Weights of a small mixture-of-experts language model, trained from scratch on English Wikipedia.
Experts: a softmax router, a shared expert of 64 neurons.
Below are experts of layer 3 (counted from 0) of a mixture-of-experts language model. Rows are named router (the router's row for the expert), gate (a neuron's input weights, with its number), up (a neuron's input weights, with its number) and show model dimensions 0-95. Each number is 128 + 32 x the weight over its row's rms, rounded and kept within 0 to 255.
Before each expert's rows: a language model's description of what the expert responds to. This comes from a sample of Wikipedia text that the model never trained on.

# expert 13
Description: Capital R opening a word or acronym (Right, Route, Rowlett, NRHP), plus commas and semicolons separating items in lists and tables.
router [ 98  70 144 125 111 166 130 156  94 153 122  88  92 111 149 161  99 161 128 131  88 106 119  58 167  90  88 129 149 173 147 175 150 119 107  46  83 119 105 123 123 127 142 158 128 181  96 107  97  86 157 129 115 146  75 145 147 141 151 100 134 136 145 142 145 135 211 156 100 101 100 101 128 128 162 154 185  96 115  55 153 157 153 158 136 124  30 160 135 124  89 171 146 120 136 105]
gate0 [114 112  94 150 121 132 129  94 163 124 126 123 173 111 141 200 115  99 166 109 147 152  93 124 148 160 156 114 218 179 139 109 103 120 124 135 152  87 159 154 103 176 142 114 180  83 132 155  77  86  37 135 168  98 154 177 110 158  66 103 151  93 109  76 117 113 133 146 137  94 172  95 121 109  94  94 108 149 135 129 139  78 128 135 104  68 119 105  48 141 117 116 111 129  83 121]
up0 [107 162 135 171 108  93 137  85 122  81 116 181  54 130  98 119 171 109 106 119 145 155 134 114  98 118 146  33  98  90 129 135 129 162 155  84 154  84 115  89 181 129  93  98  99 125 126 151 161 120 185 112 166 146 153 129 136  27 101 127 109 130  93 192 118 142 103 124 167 134  85  91 144 143 171 170 146 150 125 114  58 153 120 166 140 154 138 176 125 171 120 139  97 136 117 147]
gate1 [102  90 174 137 145 118  94 112  84 145 183 115 109 127  56 188  98 138 157  79 127 113  85 108 152 131 108 168  85 145 158 143  94 171 187  82 145 135 118 137 126 188 154 108 115 150 110 168  91 118  87 118  99 188 140 152 179 144  92  88 133 143 172 106 135 108 114 164 178 111 138 175 122 104  73  72 138 114 152  65 125 136  97 137  81 163 117 122 136  86 165  65 152  98 128 117]
up1 [116 118  88 127  95 113  86 107  77 161 176 132 174 156  89 158 153 130 118  40 135 143  86 134 169 145 140 182 146 103 144  60 140 132 138 104 152 138 107 101 116 145 126 112 172 165 110 197  84 129 126 135 136 142  76 140 138 132 157  91 185 178 145 163 154 122 119  87 174 107 182 192 108 118  92  98 115 111 125  91 117 194  91 162 130 188 113 104  75 115 159 115 108 132 162 124]
gate2 [111  86 157 148 113  36 126 140 115 145 119 149 200  80 120 130 130 133 196 194 127 135  78 135  76 127 158 142  76 112 120 134 113 179  53 151 103 126 150 128  91 118 151  77  59  76 127 138 139  74 158 124 136 104 120 123  34 111  95 153 124  99 144 112 170 128 172 133 132 154 168 123 154 171 166 131 157 148 142 155 155 141  92 134 156 137 123 144 149 116 125  86 124 174 115 134]
up2 [130 162  89 143 116 132  88 146 135 104 155 135 127 117 175  94 118  99  92 109  66 157 116 138 120 170 132  81 122  87  88 148 148 130 199 156 182 103 153 121 142  88 105 208 157 121 136 111 158 169 119 136 120 121 116 125 190  97  92 126 138 111  87 193  57 127 111  77 128  89  69 153  73 123 162 157  90 104 131 131 103  95 138 100 128  60 151 136 106 150 101 194 157 169 146 130]
gate3 [180 113 163 107 139  56 133  95 148 163 106 123 142 119 150  95 161  93  66 137 113 109 150 106 104 122 152 188 125 138 123 112  74 122 114 127 141 105 154 144 105 109 115 124 181  75 175 132 108 132 184 174 120 141 167 164 123 104 126 116 172 177  76 161 154  79 160  97  91  47 150 153 112  84 111 129 162 127 117 197 102 101  95 172 151  90 122 105  92 132 110  93  90  93  65 132]
up3 [149  88 166 154 123 170  96 128 119 133  78 114 135 175 150 164  94 123 186 172 180  71  73 143 111 152 118 160  95 122 130 120 148 156 111 154  69 142 171 157  80 102 163  79  82 101  86 203  99 133  96  88 167  73 115 130 143 189  99 155 139 124 105  74 114 175 139 163 140 118 160  76 151 145 119 124 107  86 152 128 141 162 153 158 131 120  78 164 152  93 114 115 121 119  99 169]
gate4 [ 55 178 111 102  77 127 118 107 108 125  94 102 123  55 186 162 111 127 175 158 159 112 135  90 169 138 113  97 155 126 133 127 122 126 100 166 105 148  97 114 102 191 106 108 148  94 101 188 170 127 123 113 178 129  87 103 140 146 120 156 113 133 179 129 171  97  90 121  99 119  88 154 166 152 130 165 131 204 157 157 169 128  99  63  55 105 112 162 160 112 153 142  82 144 148 107]
up4 [120  88 144 142 148  77 169 175 100 110 150 142 175 142 127 123 155 111 125  93  50 144 150 133 131  98 111  87 116  92 118 144 199 172 130 108 150 124 102 194 208 115 110  85  68 135 130  81  58 121 118 124  60  90 119  95 110 120 122 150 168 113 114 175 145 139  84 117 168 103 151 102 138 137 146 137 116 130 128 104 110 137 137 150 134 190 170 166 156 185  70 177 123 123  94 138]
gate5 [106 143 142 117 144  79  87  91  94  75 102 127 107 142 102 121 105 171 121  91 114 109  84 117 187 146 158 179 115 139 115 113 134 124 150 158 102 158 186 186 192 134 140  86 140  93 116 197 142 152 216 165 113 131  95 187 144 155  90  99  79 159  86 145 141 136 138 146 181 113 120 196  60 115 133 124  91 120 150 102 115 103 104 127 150 155 123 144 101 131 126 115  80  95 154 171]
up5 [122 151  86 137 174 149 121 127 159 169 118 122 173 122 172 122 172 116 164 158 142 141 113 106 111  80 101  87 108  88 192 184  95 116 111 144  83 165 101 109 123 117 150 113 133 110 169 118 143 145 125 149 141  90 185  65 115 142 119 136 162  32  94 151  44 134 101 161 132 102 166 101 156 120 120 145 125 132  77 145 131  91 169  69 132 111 107 193 137 182 165 162 140 137 170 147]
gate6 [116 129 114 149 163 170  87 117  88  98 157 102 111 120 112  95 108 109 138 165 120 155 145 132 103 125  94 138  91  88  64 138 115 172 121 118 130 167 124 190 197 117 158  67  87 118 113 104 154 167 197 104 131 125 148 146 103  81 102 194 169 128  42  93  95 160 124 134 168 132 105 129  82 169 157 178 182 116 122 131 129 149  99 123 130 157  93 139 116 174 140 182  63 132 103 116]
up6 [124  96 123 145 195 194 127 171  82 111 139 149 138  68 163  53 124 112 115 157 120  75  68 133  87 148 178 129 157 119  97 166  72 136 137  88 114 138 146  71 103  85 129  72 122  98  98 112 103 199 167 128 105 120 124 127 137 144 114 132 185 153  80 146 100 141 163  72 110  87 128 128 132 153 123 185 186 112 134 133 134 163 111 130 123 160  94  94 163 118 101 157 131 177 157 125]
gate7 [152 130 153 147 117  75 151 142  83 154 148 129 117  99  70 147  76 125 138 157 163 140 113 124 151 146 193 175 125 130 182 105 150 112 143 157 116  62 130  93 171  93 162 162 185 128 100 164 160  92  85 138 117 149 121 141 147 138 135 103 136 195  76 102 178 164 124 121 186 145 111 164 144 119 137  91 109  99 192  56 102  80 134 138 138 208 100  89 133 140 165 117 144 131 117  85]
up7 [161 115  91 155 100 172 146  71 152 119 110  83 126 138 158 100 114 142 149 124 138 141 162 117 162 136 121 117 107 140 179 130 191 163 122 108 112 135 144 135 182 135  89 164 129  79 150  62  90 106 100 139 118 149 155  73 130 172 179 129  96 137  77  86 122 180  98  81 138 145  40  78  76 174 102 147 145 149 137 144  93 129 178 127 158 100 125 117 152 150 117  88 177 192 175 121]
gate8 [209  80  56 164 127 119 149  91 129 110 133  84  63 149 153 170  98 103 103  78  90 152 137 141 113 110 135 119 164 131 187 142 121 159 128  95 126  61 140 140 118 163  83 112  84 194 136 149  91 122 108 164 141 149  84 141 126 144 115 104  77 147  93 133 154 167 127 172 134 143 131  93 184 205 133 145 164  88 152 164 145 142 109 129 158  99 140 132 208 103 132 102 116 108 129 112]
up8 [ 49 186 173 109 172 160 122 129 108 123 129  91 134 105 120  91 168 137 129 172 142 174  91 134 133 111 129  98 132 132 124 124 142 109  87 141 130 162 127 119 109 123 153 146  87 127 176  96 168 159 204 159 170  78 136 161 120 123 201 125 104  66 115 134 106 131 120 117  95 191 154 143 158 115 113  97 124 174 101 157  68 171 131 160  59  70 101 156  91 130  93 108 151 181 131 162]
gate9 [202 159 104 158 128 140 145 149 112 133 131  99 157  66 141 111 117 137 181 148 107 155 122 130  92 144  70 149 100  88 107 137 118 114 105 144 148 162 140 175  87 141 126 118  92 142 111 101  99 100  68 110 112 184 155 160 176 147 131 129  60 126  86 120 146 123  91 151 108 168 113 116  86 127  37 139 124  63 165  91 158 157 116 152 146 135 123  34 182 136 127 141 172  89  98 112]
up9 [144 187 189 139 149 108 148 156 151 139  97 161 174  88  98  82 124 183 134 178  92 130  83  81 108 172 155  48 137 134 121 173 103 166 151 132 110 216 152 127 100 134 154 156 100  88 130  89 114  95 131 105 113 150  88 137  71 117 128 148  86  71 111 118  81 119 120 105  98 133 195  72 127 154 133 116 110  48 160 124 137 115  97 115 130 142 150  96 117 103 122 145 129 121 130  92]
gate10 [173 145  76 112 114 198 150 147 139 151 163 101  95 122  78 141 118 140 100 118 137 127 134 136  76 157  86 166 100 151 111 130  93 142 150 113 143  93  89 158  92 145 126 167 134 107 144 169  84  84  83  41 187 139 135 137 161 130  70  94 126 142 119  83 154 161 141 120  82 145  84 172 163 121  94 141 122 120 132  84 189 150 166 107 167 168 123 108  97  75 173 110 149  71 105  91]
up10 [146 101 104 144 171 158 156 147 149 131 144  85 120 159  88 127  80 180 174 115 157 105 138 110  60 125 138 140 125 136 123 175  72 171 125 125 129 127 155 149 120 173 150 126  97  82  76 129 113  80 102  86 100 152  67 137 170 145  91 133 117 169 189  75  72 126 140 133 145 162 110  57 132 165  86 157 170 127 117 143 180 173 106  85 168 167  95 112 102  85 121 151 147 145  89  91]
gate11 [141 103 121 124  77 172 127  80 107 103 113 171 153 120 124 101 148 126  81  95 183 115 115 140 173 158  89 135 147 169  92 160  71 118 100 174 121 161 127 140 138 111 103 175  88 121 136 166 129 135 144 146 168 109 156 160 154 207  92 176 171 101 115  96 103 115 123 122  47 165 112 165 176 136 158 173 101 125 125 126 120 135 179  33 173 152  96 151  94  69 139 130 126 142 126 127]
up11 [167  71  93 136 102 104 104  65 104 105  96 118 129 116 153 128 166 102  86 108 192 115 135 138 149 115  90 110 139 132 110 136  90 229  88 129 135 182 168 148 124 116  72 161 151  92 134 107 171 199  83 172 155 101 158 112 124 149 119  97 156 115 122  84 135 108 122 167  98 138 151 131 122 131  97 171 172  98 190 136 158 105 168  83 138 128 132 117  83 123 167  76 130 175 163 106]
gate12 [168 168 118  74 106 142 115 131  83  97 105 101 135 202  85 115 233 133 122 141 110 160 130 145 127 124 162 121  98  94  89 100  69 164  67 106 112 138 168 209 121 108 145 145  66 149 144 119  94 156 146 165 180 134 155 113 156 177 152 165  81 128 107 137 117 122 139 116  70 127 133  66 132 172 121 111 154 122 111 105 104 149 122 133 103 124 159 121 103 107 141  62  99  96 100 137]
up12 [119 146 214 120  97 142 104  88 165 142  89 105 128 156 142 139 158  90 115 106 165  97 138 151 152 112 182 176  73  77 137 154  76 114 178 160  77 162 120 149  97 134 110  77 160 113 167 126 154 140 139 132 110 122 148 163 112  77 117 134 143 108  73  90 161 119 106 149 171 159 151 251  94  95 138 122 151 120 135 147 108 147 127 120  96 152 150  56 155 156 148 108 123 125 120 159]
gate13 [107 141 135 109 153 193 145 153 106 118 103 213 107  95 100 122 138  83 112 157 133  85 103  65  99 145  99 148 126 105 137 133 193  98  85 114 120 135  69 140 113 138 111  84  94 157 110 183 188 161 182 161 164 103 110 168 141 118  66 141 144 150 140 102 164  91 113 145  50 152 193 122 130  68 122  67  74 105 105 149 146 144 102 145 107 105 141 113 134 121 143 132  97 145 136 110]
up13 [102 139 117  98 127 213 119 181 109 122 105 148 126  88 145 115 100 142 111 145  99 104  79 111 139 173 145 141  91 145 159 145 184 151  84 145 178 139  61 148 113 140 171 136 178 179 126 142 140 118 145 157 129 116 108 135 141 159  83 140 171 169 118  89 186 120 157 168 106 157 110 125 117  67 135  76  62  99 130 126 181 160 123  48 115 119 142  71 151  73 162 142 112 125 166 106]
gate14 [155  98 163 103 150 147 140 161  90  99  89 138 128 107 136 115 175 163 156 123 115  95 119 168 132 137 154 115 140 117 153 106 167 153  93  79  44  98 181 119 131 121 122 151 155  73  85 138 113 111 123 137 155 101  74  93 114  89 115 124  34  83 169 152 183 195  87 130 146 107 164 113 104 147 131 104 167  58 110 147 159 163 144 115  99  43 140 178 148 128 119 136 127 134 146 117]
up14 [117 144 133 138 125 104 100 104 134 126 148 125 158 113 129 104 120  90 148 158 135 162 125  97  71 124  89 162 122 139 142 123 103 142 192 165 142 108 103  79 134 114 126  98 105 138 180  95 183 163 124 122  87 129 160 173 144 149  83 118 161 175  86 106  84  53 151 163  82 135 143 146 165 100 131 170  95 226 170  75 159 114 129  50 123 179 114  69 109 138 175 146 126 114 130  94]
gate15 [ 78 117  71 149 133  96  98 133  85 135 143 109 143 170  81  68 107  88 126  98 156 139 126 124 135 129 156 127 137  83  96 152 156 181 112  70 130 130 137 143 172 168 135  77 173  98 157 151  81 131 144 134 122 116 192 155 204  69  95 128 120 131  98  47 114  99  98 139 115  95 134 192 128 166 138  79 107 121 109  92 120  58 162 150 141 189 132 102 173 137 141 119 137 139 125 154]
up15 [118 113  75 169 179 141 183 121  95 150 145  99 144 164 130 121 103 146 159 146 103  42 181 148 114 135 117 193  97 127 203 172 127 102 110 123 151  59 145 123 114 140 107 122 119 126 108 148  81 130  97 154  79 134 149  94 134 131 126  88  65 179 165  81 145 126 153 125 169 110 170 168 131 196 145 123 153 105 190 106 119  79 159 145 111 169 122 138 120  89 113 109 110  77 109  99]
gate16 [132 168  77 112 137 154 129 148  99 135 197 151 149 164 110 130 181 112 119 179 144 198 113 119 124 173 189 132 109 164 116 130 109 112 106 123 114 171 150 150 148 103 145 124 147  47 146 112  63 133  98 125 140 174 141 125 100 125 106 201 140 166  89 117  71 106 107 153 123 103  62 151  97 103 156  53  72 231 141 138 127 119 132 129 115 109 152 117 124 141 121 129 158 138 140 124]
up16 [147  51  85 136 175 142 113 136  83 117 162 121 121  88 152 108 105 166 141 132 166 139  97  81 147 128 172 130 176 173 148 115 106 122 135  55 100  95 105  83 148  92 111 186 163 138 114 183  99 131  77 101 130 148  83 163 160 172 102  98 185 163 140 107 144 114 134  98  95  74 115 109  83 137  83 110  76 139 109 106 167 159 178  89 169 108  86 122 105 116 103 142 136 183 145 100]
gate17 [101 149 130 117 136 114  74 123 127 145 139  99 123  86 172 136 121 142 146 172 108 166  98 130 140 119 102 166 122  63 140 107 137 108 105 132 151  35 142 173 152 116 132 140 211 169 140 149 123 177 122 166 166 114 135 110  97 158 100 162 196 149 100 128 110 111 118 122 143  98  57  92  93  99 183 118  85 118 125 125  84 203 126 147  72 159 118 163 147 139 182  81 131  81 119 170]
up17 [121 121 140 135 161 134 137 120 118 106  98 132  38 193 104 136 203 129 110 170 152 180  84 127 114 132 140 131 156 128 136 122 157  73 146 125 123 148 161 155  89 143 139 196 106 112 149  93 126 109 128 126 148 126 173 133 123 129 111 142 119 129 113 156  70 146 148 138 116 176  74 130  91 149 121 115 139 141 214  44 133  72 152  66  86  57 120 169  90 150 126 166 143 118 148  88]
gate18 [ 92  96 163 109 174 123 125 160 102 125 112 124 153 120 153 135 119 114 116 136 142 113 161 141  88 160  49 181  95 106 117 160 179 197 104 103 171 119 128 156 187 142  85 110  76 149  83 151 124 116 101 151  76  67  88  91 124 144 133 136 119  89 154 137 159 157 147 169 151 115  77 136 122 113 142 110 112  33 115 144 195 135  86 170 111  81 162 139 171 131 104 159  77 135 122 109]
up18 [138 122 161 135 142 194  76 154 164 106 150 133 122  98  99 108  86 130 154 188 124 132 140 136 138 123  89  68 138 104 127  91 170 112 108 170 136 132 171 150 155 127 139 125 161 105 145 140 100 143 141 142 119 113 131 140  92 105 140 141  77 120 122 144 173 121 157 144 154 201 181 123  99  90  98 138  92  89 134 124 128 104 194 172 109   5 107  47  98  98 140 160 127 177 173 131]
gate19 [141  77 156 132 116 147 142 125  86  78  99 156 164 127 101 118 173 121 158 204 157 170 145 113  82 168 117 134  78 162 101 130 143 144  60 116 146 173 117 165 111 138 134  59 130 116 162 123 102 197 118 136  98 116 161 175 145 154 101 160 102 195  50 127 126 123 144 135 152 117 134  82 120  80 134 145 118 125 142 174 117  87  83 113  94  92 118  93  65 181 171 134 113 159 149 140]
up19 [174 144 110  61 149 179 106 171 168 137  72 118 206 118 139 134  65  93 132 152 113 134  90 147 143 133  80 207 145  78 107 149 114 108 122 141 152 113 126 134  94 130 180  88 159 121 131 134 112  98 115 114  94 121 138 139 128 138 119 123 147 112 118 131 101 148 123  85 130  84 148 143  61 152 147 125 221  57 133 134 176 151 136 155 157 184  76 120 169 113 101 139 178 121 168 145]
gate20 [120 128 149  95 141 155 149 114 139 147  55 103 114 118 131 162 127 146 115 146 156  88 155 205 129 158  67 181 106 136 118 136 109 128 105 126  96 136 150 164 107 194  90 129 141  94 130 134  56 134 103 132 153 116 163 124 146 160 154 136  42 107 107  54 175 154  91 143  88 202 139 151 126  96 173 115 162 152 137 144 160 145 148 175 117  60 146 107 112 131 133  63 126 166 132  93]
up20 [ 93 117  94 162 123 142 160 123 200 126  94 114 106 133 119 116 149 143 160 136 106 107 149 184 107 124 170 200  48 147 141 109 107 116 120  96 123 139 108  69  76 112 188  94  74 100 134  92 109 145 125 153 142 192 159 185 170 135 110 139  86 162  87 100 120 115 125  74  80 162 183 160  95 141 123 128  71 142 133 154 139 118  89  72 110 101 136 137 152 101 144  69  99 151 133 108]
gate21 [ 75 104 168 156 125 133  89 157  82 155 142 131 141  79 139  96 117 168  83 148 127 106 128 144 110 177 140 209  77 134 156 159 105 139 150 157 144 146 104 123 146 157 150  99 139  76 140 150  83 116 133 169 121 198 137 145 155 118 124 145 145 146 157  94 105  91 161 123 149 150  54 122  98 112 190 141  97 130  95  46 158  74 153 176 130 129  98 165 183  69 129  99  92 127  91 114]
up21 [106 123 111 107 163 160 168 112 134 167  64  73 146 143 135  97 191 148 104  90 107 135 149 165 144 127 112 194 148 157  82 138  85 124 131 143 111  69  85 100  85  80  93 138 120 104 149 136 101 173  86 156 116 140 144 115 155 196 146 162 169  92 111 134 151 137 163  85 116 143  84 105  77 118 108 102 171 199  89 148 132 146 158  60 152 100 151 190 115 150 119  96 122 150  97 109]
gate22 [ 95  89 197  86 141  73 151 107 113 110 177 130 176 125 107 148  77 118 171 129  92 111  65 128 111  99 143 160  91  97 143 139 120 153 124 123 116 144 136 133 106 135 175  85  81 134  86 158  83  67 111 128  67 121 123 128 125 157 125 137 145 167 198 152 138 134 168 139  95  58 197 149 178  96 108 114 180 176 107  89 193 130  91 129 111 135 146 146  98 140 135 117 110 136  77 124]
up22 [130 221  91 131  82 110 121  78 130 171  94 130 130 104 161 151 128 174 133 163 142 165 174 112 157 132 164 130 149 137  97  54  90 100 133 137 129 111  80 102 153  75  83 179 157 122 127 154 168 156 111 143 180 150 123 135 101 157 128 151 118 128 119 144 133 103  93 109 174 196  76 111 107 122 200 132  82 160 162 152  77 167 131  77  94  94 102  71  95 110 135 117 104 122 137 115]
gate23 [ 93 135  96 146 138  86 181  98 119 123 131 118 183 101 146 135  64 159 192 184 134  83 152 112 110 106 147 156  81 124 128 162 161 127 141 157 151 115 149 155 121 132  97  96  94 115  97  96 154 115  91 104 156 126  96 139  93 145 106 117  35 118 100 148 148 127 113 156 109 178 107 217 122 143 196 156 156 125 140 116 176 146 160 159 126  80 133  48 183 131 120 158 120 143 138  79]
up23 [ 98 131 109  88 149 159 102 100 126 149 127 105  99 143 132 152 150 154 107 153  97  97 136 168 164 176  71  68 178  71 103  93  87  93 129 135 142 174 106 119 147 159 160 143  85 149 132 140 175 137 180 157 152  77  85 101 141  81 180 107 177 110 125 138 129 119 138 111 188 142  76  92 110  98  90 148 167 146 144  67 130 142 195 144  99  59 162 171 114 108  77 155 125 138 144 144]
gate24 [120 110 152 142 121 204 143 133 142 116 101 143  84 133  60 192 143 125 161  93 134 104 148 119 106 152 149 151 111 156 117 136 170 147 104 112 127  99  88 163 111 188 166 119 156 147  97 123 154  60 136  86 145 150 132 110 143 127  95 109 161 148 146  53 134  91 173 152  42 189 156 200 103 104 142  73 120 166 146 105 144 146 115 129  92  81 111  86 108 146 139  91 158  85  95 153]
up24 [174  91 185 145 106  60 136 122 132 140 168  69 118  98  85  76 131 111 142 198  89 163 117 107 176 127 117 164  96 122  92  97 111  94 142 113 141 133 161 111  97  77 186 117 111 131 134 115  88 175 205 162 123 122 193 194  93  69 134 123 110 102 124 128 128 139 167  85 106  96 136 109 150 133 110 151  79 165  87 102 102 128  93 119 171  92 140 145 141 107 167 157 132 140  91 118]
gate25 [162 177  62 124  80 160 121 154 171 130 161  62 138 111  96 133  85 133 118  97 148 136 152 140 151 126  98 106 140 144 130 135 103 102 147 149 152  98 120  79  88 118 110 102 100 188 185 148 163 128 108 133  88 203 159 154 162 163 122 174  81  87 112  97 166  72 122 138 132 155 132 133 153 125 105  95 124  87  90 147 132  52 168 132 121 181 100 196 133 106 199 105 121 123 158 136]
up25 [147 150 134 115 129 102 138 110 117 125 217 159 144  97 143  79 104  91 155 184 143 115 128 111 135 149 162 140  56 175 151 180 109 139 196 152 108 139  94 127 172 147 132  95 176 106 179 147 140 169  82  82 147 115 117 123 121  58  94 154 159 108  93 143 140 132 103  66 130 100 114  87  71 143 115 112  94 139 141  99 123 122 156 112 189 195 110 125 173 137 157 102  93 111  69 123]
gate26 [ 97 175 145  73 132 104 137 109 152 166 154 114 123 129  84 164 146 113 129 160 221 129 129 110 141 133 130 154  83  81 123 137 115 122 104 135 169 106  99 119  92 132 110 155  42  95 146 130 204 108 111 101 143  90 148 146 150  55 110 152 203 118 105 122 142  80 134 157 116 139 189 111  90  91 121 104 161 141 126 117 136 179 162 141  97  70 187 117 168 103 145 104 136 158  76 143]
up26 [178  59 141 165 165 193 178 167 113  77 150 130  89 116 101 154 147 143 103 116 106 170 101  86 156  95  94  55 186 125 153  96 129 108 159  84 126  50 158 100 125 105 156 127  66 142  99 176 145 167 132 101 138 143 114 107  70  90 137 163 149 130 155 150  85 129 142 117 118 156 148  88 132 150  76 142 136 175  99 183 153 145 106 100 145  92 170 139 110 141 118 120 137 133 164 154]
gate27 [144 144 137  97 203 181 132  99  93  99 162 177 158 156  84  90  94 127 140 196 106 119 146 113  98 154 139  78 125 150 107 111 156 118 150 170 113 139 150 148 103 119 152 161 118 105  92 119  85  77 165 117 114 166 146 201 143  86 153 146 135  81 133 153 121  92 151 111 122 138 154 127 155 139 138 103 214 190 110 156 108  90 105 145 130  35 126 112  67 137 106 154 144 164 130  87]
up27 [130 128 129  96  99 162 135  85 125 148 173  87 129 167 143 102 128  83 136  83 154  85  91  98 125 148 190 215 157 153 150 195 122 166 125 147  96 135  95 154  74 175 157 148 106 109 134 185  94 114  84  99 115 149 207 148 138 156 120 121 192 112 126 113 137 117 137 103 163 106 165 153 115  92  82 100  80 148 122 104 128  92 135 150 168 112 118  94  90 133 143 127 202 175 131 154]
gate28 [164 121 125 136 120  88  97 126  88 117 143 145  98  86 119  97 100 136 151 147 191  89 181  98 135 153 180 164  90 162 164 149 192 124  78 127 120 130 109  98 211 166 188 119  97  99 140 137 113 176 121 132 112 132 127 139 171 118 117  99 109 180  81 151  97 134 165 118 115 123  76 115 132 144  53 101  52 126 142 122 144  56 122 173 128 180 153 132 129 123 193 130 112 132 152 106]
up28 [116 116 119 125 116 137  99 124 128 119  79 146  92 132 116 107 103 138 113 130 204  90 137 132 129 171 149 171 129  98 192 128 156  53 102 166  80 164  77 139 148 172 199 152 136  99 121 139 134 139 170 169 107 152  86 119 139 107 191 138 149 157 135 151  90 157 141 175 147 136  93  86 171  85 113 148  55 197 110  99 156  65 125 164 127 100 101 159 138  65 139 104 134 106 114 114]
gate29 [145 151  81 116 130 117 138  90 122 103 101 166  98 161  98 104 156 134  78 142 205  73 179 140 145 171 106 163 140 131 170  96 193  60 114 104 114 115 159 110 112 138 143 160 141 125 126 170  98 135 140  73 165  69 123 104 183  90 187 127 122 160 162 124 100 123 102 121 133 107 119  94 160  60 113 179 171 152 104 145  81 124 141 165 125  97  99 108  98  73 101 171  90 160 105 116]
up29 [217 132  72  99 187 140 140 177 113 132 106 148 109 167  87 131 115 108 131 178 182  51 131 140  42 104 110 129  72 114 130  62 144 120 113 121 166 119 112  93  75 132 114 170 102 189 108 131  98 100  75  89 104 155 146 113 125 100 175 120 135 134 177 105 107 161  78 119 113 172 132 121 151 174 111 152 132 134 130  95 114 156 117 156 153 108 123 158 175 119 120 123 148 175 142 118]
gate30 [138 148 133  93  97 118 100 104 135 148 128 113 110 137 121 131  95  68 164 164 161 133 150 153 153 164 133 218 105 105 161  93 162 138 161 182 137 140  80  96 178 143 164 102 170 122 132 143 108 126 107 123 145 119  79 166 120 173 104 138 168 169 164  96 185 101 106 146 144 126 153 195 163  56 176 116 105 134 117 163 164 157  76 161  75 177 135 107 104 108 187 113 121  84  93 104]
up30 [157  90 155  82  86 107 114 131 117 140 151 113  58 160 143 110  93 123 124 127 118 108 114  92 175 135 116 157 184 137 117 148 161 122 137 159 178 162  49  92 147 138 144 137 178 173  99 142  78  75  74 108 117  65 121 130 172 191 157  89 167 183 136 135 176 128 115 120 184  87 166 168 138 101 108 101  97 101 146  95 144 155 156 156 139 173 146  64 112 145 147 108 123  92 104 123]
gate31 [171 166 163 138 182 129 104 167 114  54 136 163 193 128 145 208 153 129  99 169 145 104  86 138  33 122 126 120  88 134 111 126 135 142 142 116 180  89 121 125  84 142  99 139 150 120 152 111  80 128  92 131  89 112  90 120 121 180 143 152 136 104 115 139 109  89 119 125 123 179 133  69 151 192  61 144 171 110 150 152 118 148  84 150 100  65 168 119 120 143 158 150  97 142 139 134]
up31 [145 148 158  98  74 104 117 136 129 135 117 200 113  76 144 133  94 129 129 104 133 132  71 165 148 154 207 135 136 149 104 102 110 141 104 121 147 154 157 143 140 111 184 152 237 116 124 175  47  81 138 125 134 121 164 108 152 124 124 151 117 172 120  86 144 188  84  72 104 103 100 132 105 142 135 107 126 167 124 114 156 131 153  65 139 163  95 142 104  80 116 127 110  58 112 146]